config.toml
n_layer = 12
d_model = 512
n_experts = 64
experts_per_token = 8
d_expert = 128
d_shared_expert = 0
activation = "swiglu"
moe_layers = [2, 3, 4, 5, 6, 7, 8, 9, 10, 11]
router_score = "sigmoid"
normalize_top_k = false
routed_scale = 0.707
balance_loss = 0.00299
balance_bias = true
init_std_router = 0.0173
lr_router = 0.00114
vocab_size = 32768
norm = "rmsnorm"
norm_eps = 1e-06
tie_embeddings = true
optimizer = "soap_variant"
lr = 0.0026
beta1 = 0.95
beta2 = 0.99
grad_clip = 1.0
batch_tokens = 262144
seq_len = 1024
train_tokens = 1193000000
steps = 4551
dataset = "wikipedia_en"
Below are experts of layer 2 (counted from 0) of a mixture-of-experts language model. Rows are named router (the router's row for the expert), down (a neuron's output weights, with its number) and show model dimensions 128-191. Each number is 128 + 24 x the weight over its row's rms, rounded and kept within 0 to 255.
After each expert's rows: a language model's description of what the expert responds to. This comes from a sample of Wikipedia text that the model never trained on.

# expert 45
router [112  99 143 123 138 139 155 190 151 104  91 131 135 146 102 137 144  88 125 164 123 127 184 110 124 103 137  98 164 137 159 155 145 146 110 110 154 148 153 168 126 150 146 160 120 104 116 155 155 124 144 127  87 132 135 124 127 175 109  83  76 150 102 111]
down0 [161 131 139 180 167 108 100 167 109 151 115 127 122 103 114  95 162 136 107 146 130 152 167 105  94 129 151 135 155 117 109 121 101 124 117 147 146 174 110 165 116 101 170  96 130 153 145 123 108  95 135 134 105 143 118 125 131 115 138 145 146 129  98 118]
It responds to: List and quote markers. Opening quotes, dashes, colons and line breaks in music and infobox lists, plus field labels like Producer, Released, University.

# expert 15
router [133 112 127  89 116 116 136 168 155 109  94 130 118 155 109 153 154 105 108  92 131 154 120 148 120 102 142  80 136 140 133 131 186 131 155 137 136 108 112 148 168 138 136 115 152  71 154 120 121 117 134 134 138  92 110 148 127 131 127 146 137 119 130 132]
down0 [134 128 148 140 171 177 128 149 144 141 130 101 153 126  95 139 108 127 161 102 128 132 125 142 141 133 167  87  96 135 142 148 145 161 106  92 145 114 142 180 125 139 149 143 111 140 138 123 142 138 127 129 131 101  96 121 137 137 125 122 121 153 147 146]
It responds to: Table numbers and codes. Two-digit numbers, table header rules, and codes like UTC, IRDT, KHL inside sports, population and coordinate tables, plus country or first names in lists.

# expert 17
router [132 119 152 113 108 111 121 194  93 120  99 129 144 138 107 124 159 162 182 142 156 142 147 167 134 131 163  86 131 135 165 135 125 110 118  99 110 111 153 129 106 134 140 174 110 130 102 166 160 148 145 147 139 145 122 119 138 108 145 116 111 127 152 110]
down0 [173 132 136 135 135 141 134 172 123 116 128 142 159  97 103 113 159 108 157 112 146 109 110 122 131 136 191 145 145 109 171 145 143 107  94 105 153 160 149 199 128 124 148 139 122  89 106 137  80 119 111 168 125 107 132  90 201 108 127 103  98 104 143 131]
It responds to: Table pipes and commas. Table cell separators and row-ending pipes in sports and career tables, plus commas and in, at, with after numbers.

# expert 53
router [146 124 135 147 132 125 133 136 127 106 134 174 116 159 161 118 163  74 144 123 139 167 190  88 117 147 126 112 122 105 128 111 147 102 155  86 137 147  90 150 146 143 108 110  99 105 187 113 170 136 169 110 140 131 143 160 152 213 123 134 128 109 130 109]
down0 [116  91 123 138 151 139 130 137  99 174 154 103 110 119 153 159 155 152 153 113 118 126 136 150 148 111 137  90 133 126 129 127 127 146 106 103 146 157 129  99 155 102 140 101 106 161 120  98 137 140 157  91 123 134 135 119  92 124 159 148 124 102 150  92]
It responds to: Foreign name syllables. Inner syllables of non-English personal and place names after a capital start, such as Gam-el-an, Bor-owski, Vaj-ir-alongkorn, Naw-az.

# expert 30
router [149 123 124 102 130 138 115 174 124 109 112 131 152 145  90 152 146 138 151 134 173 112 136 106 126 132 108 112 113 137 117 131 136 130 147 141 137  99 105 110  99 149 147 111 141  80 137 135 123 115 127 144 151 132 131 183 134 154 125 115 115  87 150 112]
down0 [210 127  74 146 117 174 157 120 146 158 112 116 150  90 123 104 132 112 121 117  98 120 117 137 143  91 114 118 144  93 155 127 135 178 115 114 115 116 105 133 126 103 149 131  75  94 114 122 112 141 172 144 103 142 148 133 112 167 101 111 134 161 133 139]
It responds to: Sports table headers, teams. Team, league and sports-result words in tables and standings, like Motorsports, Championship, coach, season, Opposition, and percent signs.

# expert 40
router [150 118 111 127 157 140 126 176 102  87 122 142 151 134  67 153 167 137 138 148 146 169 139 103 122  96 128 112 150 127 153 173 127 112 156 114 134 115 131 127 107 108 144 148 115  77  85 138 122 127 145 122  69 158 148 161 124 112 136  97 147 121 125 155]
down0 [125  78 140 115 131 113  98 132  83 114 116 112 132 116  82 133 151 121  92 102 111 121 114 107 131 156 107 123 156 139 124 141 144 112 124 134 109 123 138 110 145 119 171 118 142 129 139 120  77 179  80 118 113 155 114 139 184 111 118 171 135 119  65 169]
It responds to: Table separators and colons. Pipes, colons and semicolons in sports tables, score lists and filmographies, plus coaching words like coached, club and Team.

# expert 8
router [108 104 157 123 128 120 136 177 136 136 106 114 136 133 107 120 128 162 155 140 113 110 192 127 101 140  94 124 176 133 137 137 152 139 171 125 122 134 125 142 110 113 119 150 100  91  93 116 130 106 134 143 108 148 141 148 142 149 132 102 109 108 160 132]
down0 [182  79 158 137 135 136 177  98 110 133 136 107 146 112 110 120 148 171 108 119 127 141 129 160 151 109 167 113 187 113 140 145 168 129  94 100 108 145 103 140 141 141 138 136 111 109 129 121 162  94 103 167 143 149 123 103 106  87 184 138 141 175 116 122]
It responds to: Music release vocabulary. Words in music discographies, album listings and credits, e.g. album, Label, Released, acoustic guitar, vinyl, plus assorted entertainment text.

# expert 54
router [ 96 115 148 138  99 145  84 159 183 159  86 135 121 122 173 116 147 178 100  95 126 169 133 163 147  89 135  97 139 149 133 104 158  85  97 112 115 100 124 133 145 144 124 124 131 181 142 160 129 143 123 131 145  97 138 123 109 125 141 135  98 156 142 150]
down0 [173 133 128 128 128 132 121 151  93 128 158 115 128 120 124 112  86 136 119 156 116  73 134 147 156 132 106 120 150 160 134 117 154 138 135 136 154  94  97  83 118  94 116 140 139 130 181 146 124 135 140 115 103  91 163 131 132 113 101 132 142 103 147 109]
It responds to: Month names in dates. Month names following a day number in dates, like 18 November 1952 and 13 May 2013, plus spaces before years.

# expert 0
router [125 145 174 166 121 141 121 116 155 110 109 135 118 127 144 133 138 151 155 128 170 153 138 116 162 135 136  99 148 170 132 159 137 116  90 118 116  68 141 133 129 165 149 143 107 135 115  91 149 145 102  91 106 111 125 156 130 156 129 141 133 120 107 139]
down0 [166 127 144 122 140 126 137 110 115 111 124 140 102 168  96 143 158 124 147 147 144 149 168 125 110 101  92 131 121 115 150 104 148 143 171 153 133 106 124 121  79  90  56 127 142 120 115 121 100 101 145 119 129  97 111 157 162 100 127 182 114 140 160 135]
It responds to: Function words, table blanks. Bare space tokens before numbers or in empty table cells, plus function words like to, as, a, or, been.

# expert 10
router [128  78 131 160 118 139  97  81 148 128  85 133 111 121 149 101 113 179  74 148 110 133 163 173 135 140 143 141 150 134 101 164 106 109  93  92  99 138 157 168  90 176 131 112  99 190  89 110 170 164 167  51 127 126 100 134 119  74 119 138 127 114  94 114]
down0 [106 133 137 150 135  98 124  92 121 153 125  88 162 186  96 158 169 143 158 103 108 112 192 118 126 128  99 174  90 164 104 106 136 103 141 143 101 147 139 134 112 128 132 145 146 115 138 161 148 115 103 157 143 110 110  90 143 128 115 106 127 159 143 216]
It responds to: Determiners, quantifiers, word-starts. Articles and quantity words (a, several, many, other, small, new) plus first pieces of rare words and Latin species names (Schm, mult, Imp).

# expert 51
router [138 118 115 115 113 124 110 116 120 132 148 162 136 144 164  79 119  70 117 119  92 156 178 105 138 132 105 121 113 115 137  98 121 114 178 129 128 135 134 103 158 140 129 112 102  96 162  90 174 114 152 127 155 159 124 114 128 255 103 121 120 105 148  92]
down0 [ 98 136 211  84 118 131 130 108 119 112 130 137 136 111 118 121 127 116 131 141 139 100 110 114 142 102 137 106 150  87 142 120 146  99 201 121 134  70 108 108 124  80 134 144 141 124 165 137 116 151  92 150 113 115 132 131 134 165 106 136 141  88 105  74]
It responds to: Foreign name syllables. Mid-word syllables in foreign surnames and place names, often Slavic, Spanish or Persian, such as Vlasov, Gasteiz, Andābād.

# expert 25
router [111 115 154 127 124 135 123 105 112  94  99 162  85 141 132 138 120 179  98 102 136 158 112 117 118 144 128 144 137 103 117 168 128 143 103 109 142 143 149 151  99 140 130  90 135 144 155 123 131 147 134 137 133 126 122  94 107 181 166 193 114  84 105 111]
down0 [101 156 107  88 135 124 112  98 126 109 159 120 138 147 136 124 153 174 150 149  98 110 129 161 109 147 128 115  93 120 146 150 161 129 129 127 108 121 123 108 129 114 121 149 151 185 124 133  79 153 115 134 112 146 107 140 149 139 114 104  97 132 132 169]
It responds to: Possessives and name fragments. Possessives his, its, their, and opening pieces of rare names, especially species epithets and authors in taxonomy lists, such as Tr, Rh.

# expert 38
router [123 146  84 180 131  94  99 140 146 119 109 144 143 141 128 127 199  86 112  99 141 122 112 111 124 129 120 142 172  97 144 134 140 121 135 178 107 117 114 131 138 133 175 107 126 137  70 131 138 117  99 142 186 131  86 143 151 131  99 159 137 135  86 107]
down0 [108 157 131 128 154 104 112 131 130 166 100 111 163 135 123 139  95 118 125 123 111 151 134 108 123 167 115 110 141 132 132  85 159 114 119 104 149 111 132 117 105  98  64 134 156 132 158 108  92 173 103 125 130 161 177 151 112 138 137 123 170 139 150 151]
It responds to: Clause-ending punctuation. Commas, periods, closing parentheses and and that end clauses or numbers, including decimal points in coordinates and initials like K. P.

# expert 56
router [107  98 111  83 133 132 168 127 131  97 109 143 104 162 174  96 124 172 152 101 105 124 134 122 102 126 129 126 143 142 105 124 118 130 155 122  89 113 133 148 100 120 129  87 115 115 106  99 161 116 185 125 126 108 125 111 143 119 153 161 132  99 107  95]
down0 [158 149 113 149 131 112 125 136 136 115 115  75 156  97 110 177 116 136 161 137 132 117 163 103  71 121 165 185  95 126 127 136 111 153 148 153 122 138 163 140 122 109 152 106 121  93 146 125 148 161 133 103 177  77 110 121 124 108 127 132 126 128 126 125]
It responds to: Science and technical terms. Scientific and technical vocabulary and markup: biology, chemistry, math LaTeX pieces, modal verbs can, may, e.g. Monocots, PubChem, cells.

# expert 11
router [ 52 107 156 121 134 110 121 137 124 119 110 173 119 155 118 124 130 137 112 163 148 164 106 137  87  79 121 106 138 122 131 118 132 137 126 132 112 114 142 141 189 112 161 148  98 119 173 111 148 100 128  98  53 147  89 154 118 111 137 112 157 157  91 106]
down0 [130 124  82 102 133 122 124 102  91 145 175 128 145 133 100 127 147 121  91 112 102  84 107 122 105 134 138 134 166 122  92 165 109 152 133 143 144 101 134  97 155 194 101 111 122 164  96 117 140  60  97 161 106 127 174 125 123 156 150 104 180 159 100 125]
It responds to: Prepositions and verb endings. Prepositions and connectives before a noun phrase, such as in, with, from, by, plus verb-ending pieces like -rating, -inate.

# expert 12
router [124  94 160 157 137  98 127 107 111 155 104 133 150 139  88 120 168 166 115 160 130 182 139 135 141  97  82 135 159 124 125 170 190  82 142 103 108  97 104 104 135 119 115 146 110 121 116 101 117 102 119 142 117  92 131 185  88 136 141 139 121 138 107 156]
down0 [130 147 125  95 138 115 110 115 151 141 153 114 155  86 150 131  99 155 110  86 103 143  95 103 133 113 122 134 153 118 115 107 121 126  96 178 152 179 134 156 153 118 139 108 139 161 170 115 109 104 117 155 127 106 148 121 144 123 133 129 156 120 127  90]
It responds to: Digits in scores, tables. Number pieces in score lines, stats tables, track times and measurements, such as 1–3, 4:44, 1+3⁄8.

# expert 29
router [107 109 157 107 130  98 138 155 171 141 110 107 112 130 117  98 113 171 145 115 105 134 162 140 119  52  92 123 167 112  92 173 116 136 108 149 118 124 168 165 104  96 103 134  82 192 131 108 149 139 137 108  82 103 120 126 128  78 123 149  95 154 135 130]
down0 [140 111 114 143 154 124 162 121 111  96 138 139 150 125 172 136 127 172 134 105 178 153 138 146 163 142 179 117 124 153 163 120 134 132 125  80 149  97 131 134 117 132 129 104 154 120 108 147  62 167 160  89 136  90  96  95 120 113 153 160 136 114 117 104]
It responds to: Quotes, years, intensifiers. Words just inside quotation marks such as You, too, Never, year prefixes like 19 and 20, and quantifiers more, all, most.

# expert 35
router [117 144 101 146 117 116 119 165 104 111 112 105 149 180 150 131 166 103 147 117 150 124 152 154 135 135 106 132 143  99 160 119 146 121 113 106  89 131 107 102 127 129 155 101 120  85  95 135 137 126 139 137 100 136 122 138 149 140 115 153  78 135 139 110]
down0 [144 107 111 115 160 166 163 129 134 143 134  62 139 151 124 117 133 151 103 136 113  70 140 184 118 132  87 114 129 108  96 104 160 108 127 132 123 165 130  96 146 136 119 168 166 135 127 121 121  82 123 108 126 108 161 148 111 116 130 128 126 149 103 117]
It responds to: Sentence punctuation and clauses. Periods, commas, and, was, is that end or join clauses, and sentence-starting He or It after a period.

# expert 47
router [ 92 140 123 112 120 147 111 127 147 154 116 149 114 152 163  71 113 125 106 100  89 129 117 133 115 129 175 122 142 126 115 127 144 101 101 168 141 115 135 164 116 149 140  92  88 194 139 139 151 152 122 121 150 137 122 119  96 150 124 148 104 129 128 109]
down22 [132 106 147 130 117 125 182 106 114 130 123 111 133  99 105 104 144 109 126  80 148 173 133 117 126 135 109 117  96  91 124 161 154 154 122 145 163 148 104 132 145 123 117 121  82 155 166 103 125  72 154  97 109 122 120 136 100 135 133 156 113 121 116 108]
It responds to: Proper-name heads. Capitalized name words for people, places and religion, such as John, County, Church, Gospel, Christian, often after the or of.

# expert 36
router [150 110  81  99 112 136 110 120 166 111  96 141 124 135  75 111 168  93  87 119 150 163 153 135 121  99  96 153 120 143 154 112 165  61 145 165 136 107 114 120 137 121 128 132 104 120 160 124 144  98 127 121 114 144 138 171 133 198 122  90 146 136 100 116]
down0 [170 142 107 140 164 109 121 160 109 116 111 159 134 113  97 156 131 112 117 101  72 120 143 174 146 151 157 112 115 165 125 123 116 122  74 116 143 105  93 145  75 126  87 118 106  94 133 112 138 118 173 140 197 145 106 137 109 121 116  99  93  68 116 127]
It responds to: Clause connectors. Relative and complement words after verbs or nouns in prose, such as that, by, which, who, when.

# expert 6
router [120  90 139 132 167 125 111 126 142  92 110 134 116 140 118 137 156 118 144 127 148 155 132 108 128 118 117 114 141 150 150 132 136  97 144 117 130  77 127 136 113 134 125 113 130  94 125 114 139 136 130 102 144 167 115 192 145 163 130 124 155 157 115 122]
down0 [134 130 137 106 127 125  94  84 165  65 150 140 124 177 122 140 164 136 153 117 117 118 157 112 101 119 135 121 104 119 160 155 102 149 167 146 113 168 135 106 108 131 123 139 145 148 102 115 133 166 165 152 130 140 124 101 119 127 123 143 149 124 142 136]
It responds to: Mid-sentence content words. Content words and word starts after articles or auxiliaries in sports and general prose, such as be, known, penalized, consecutive.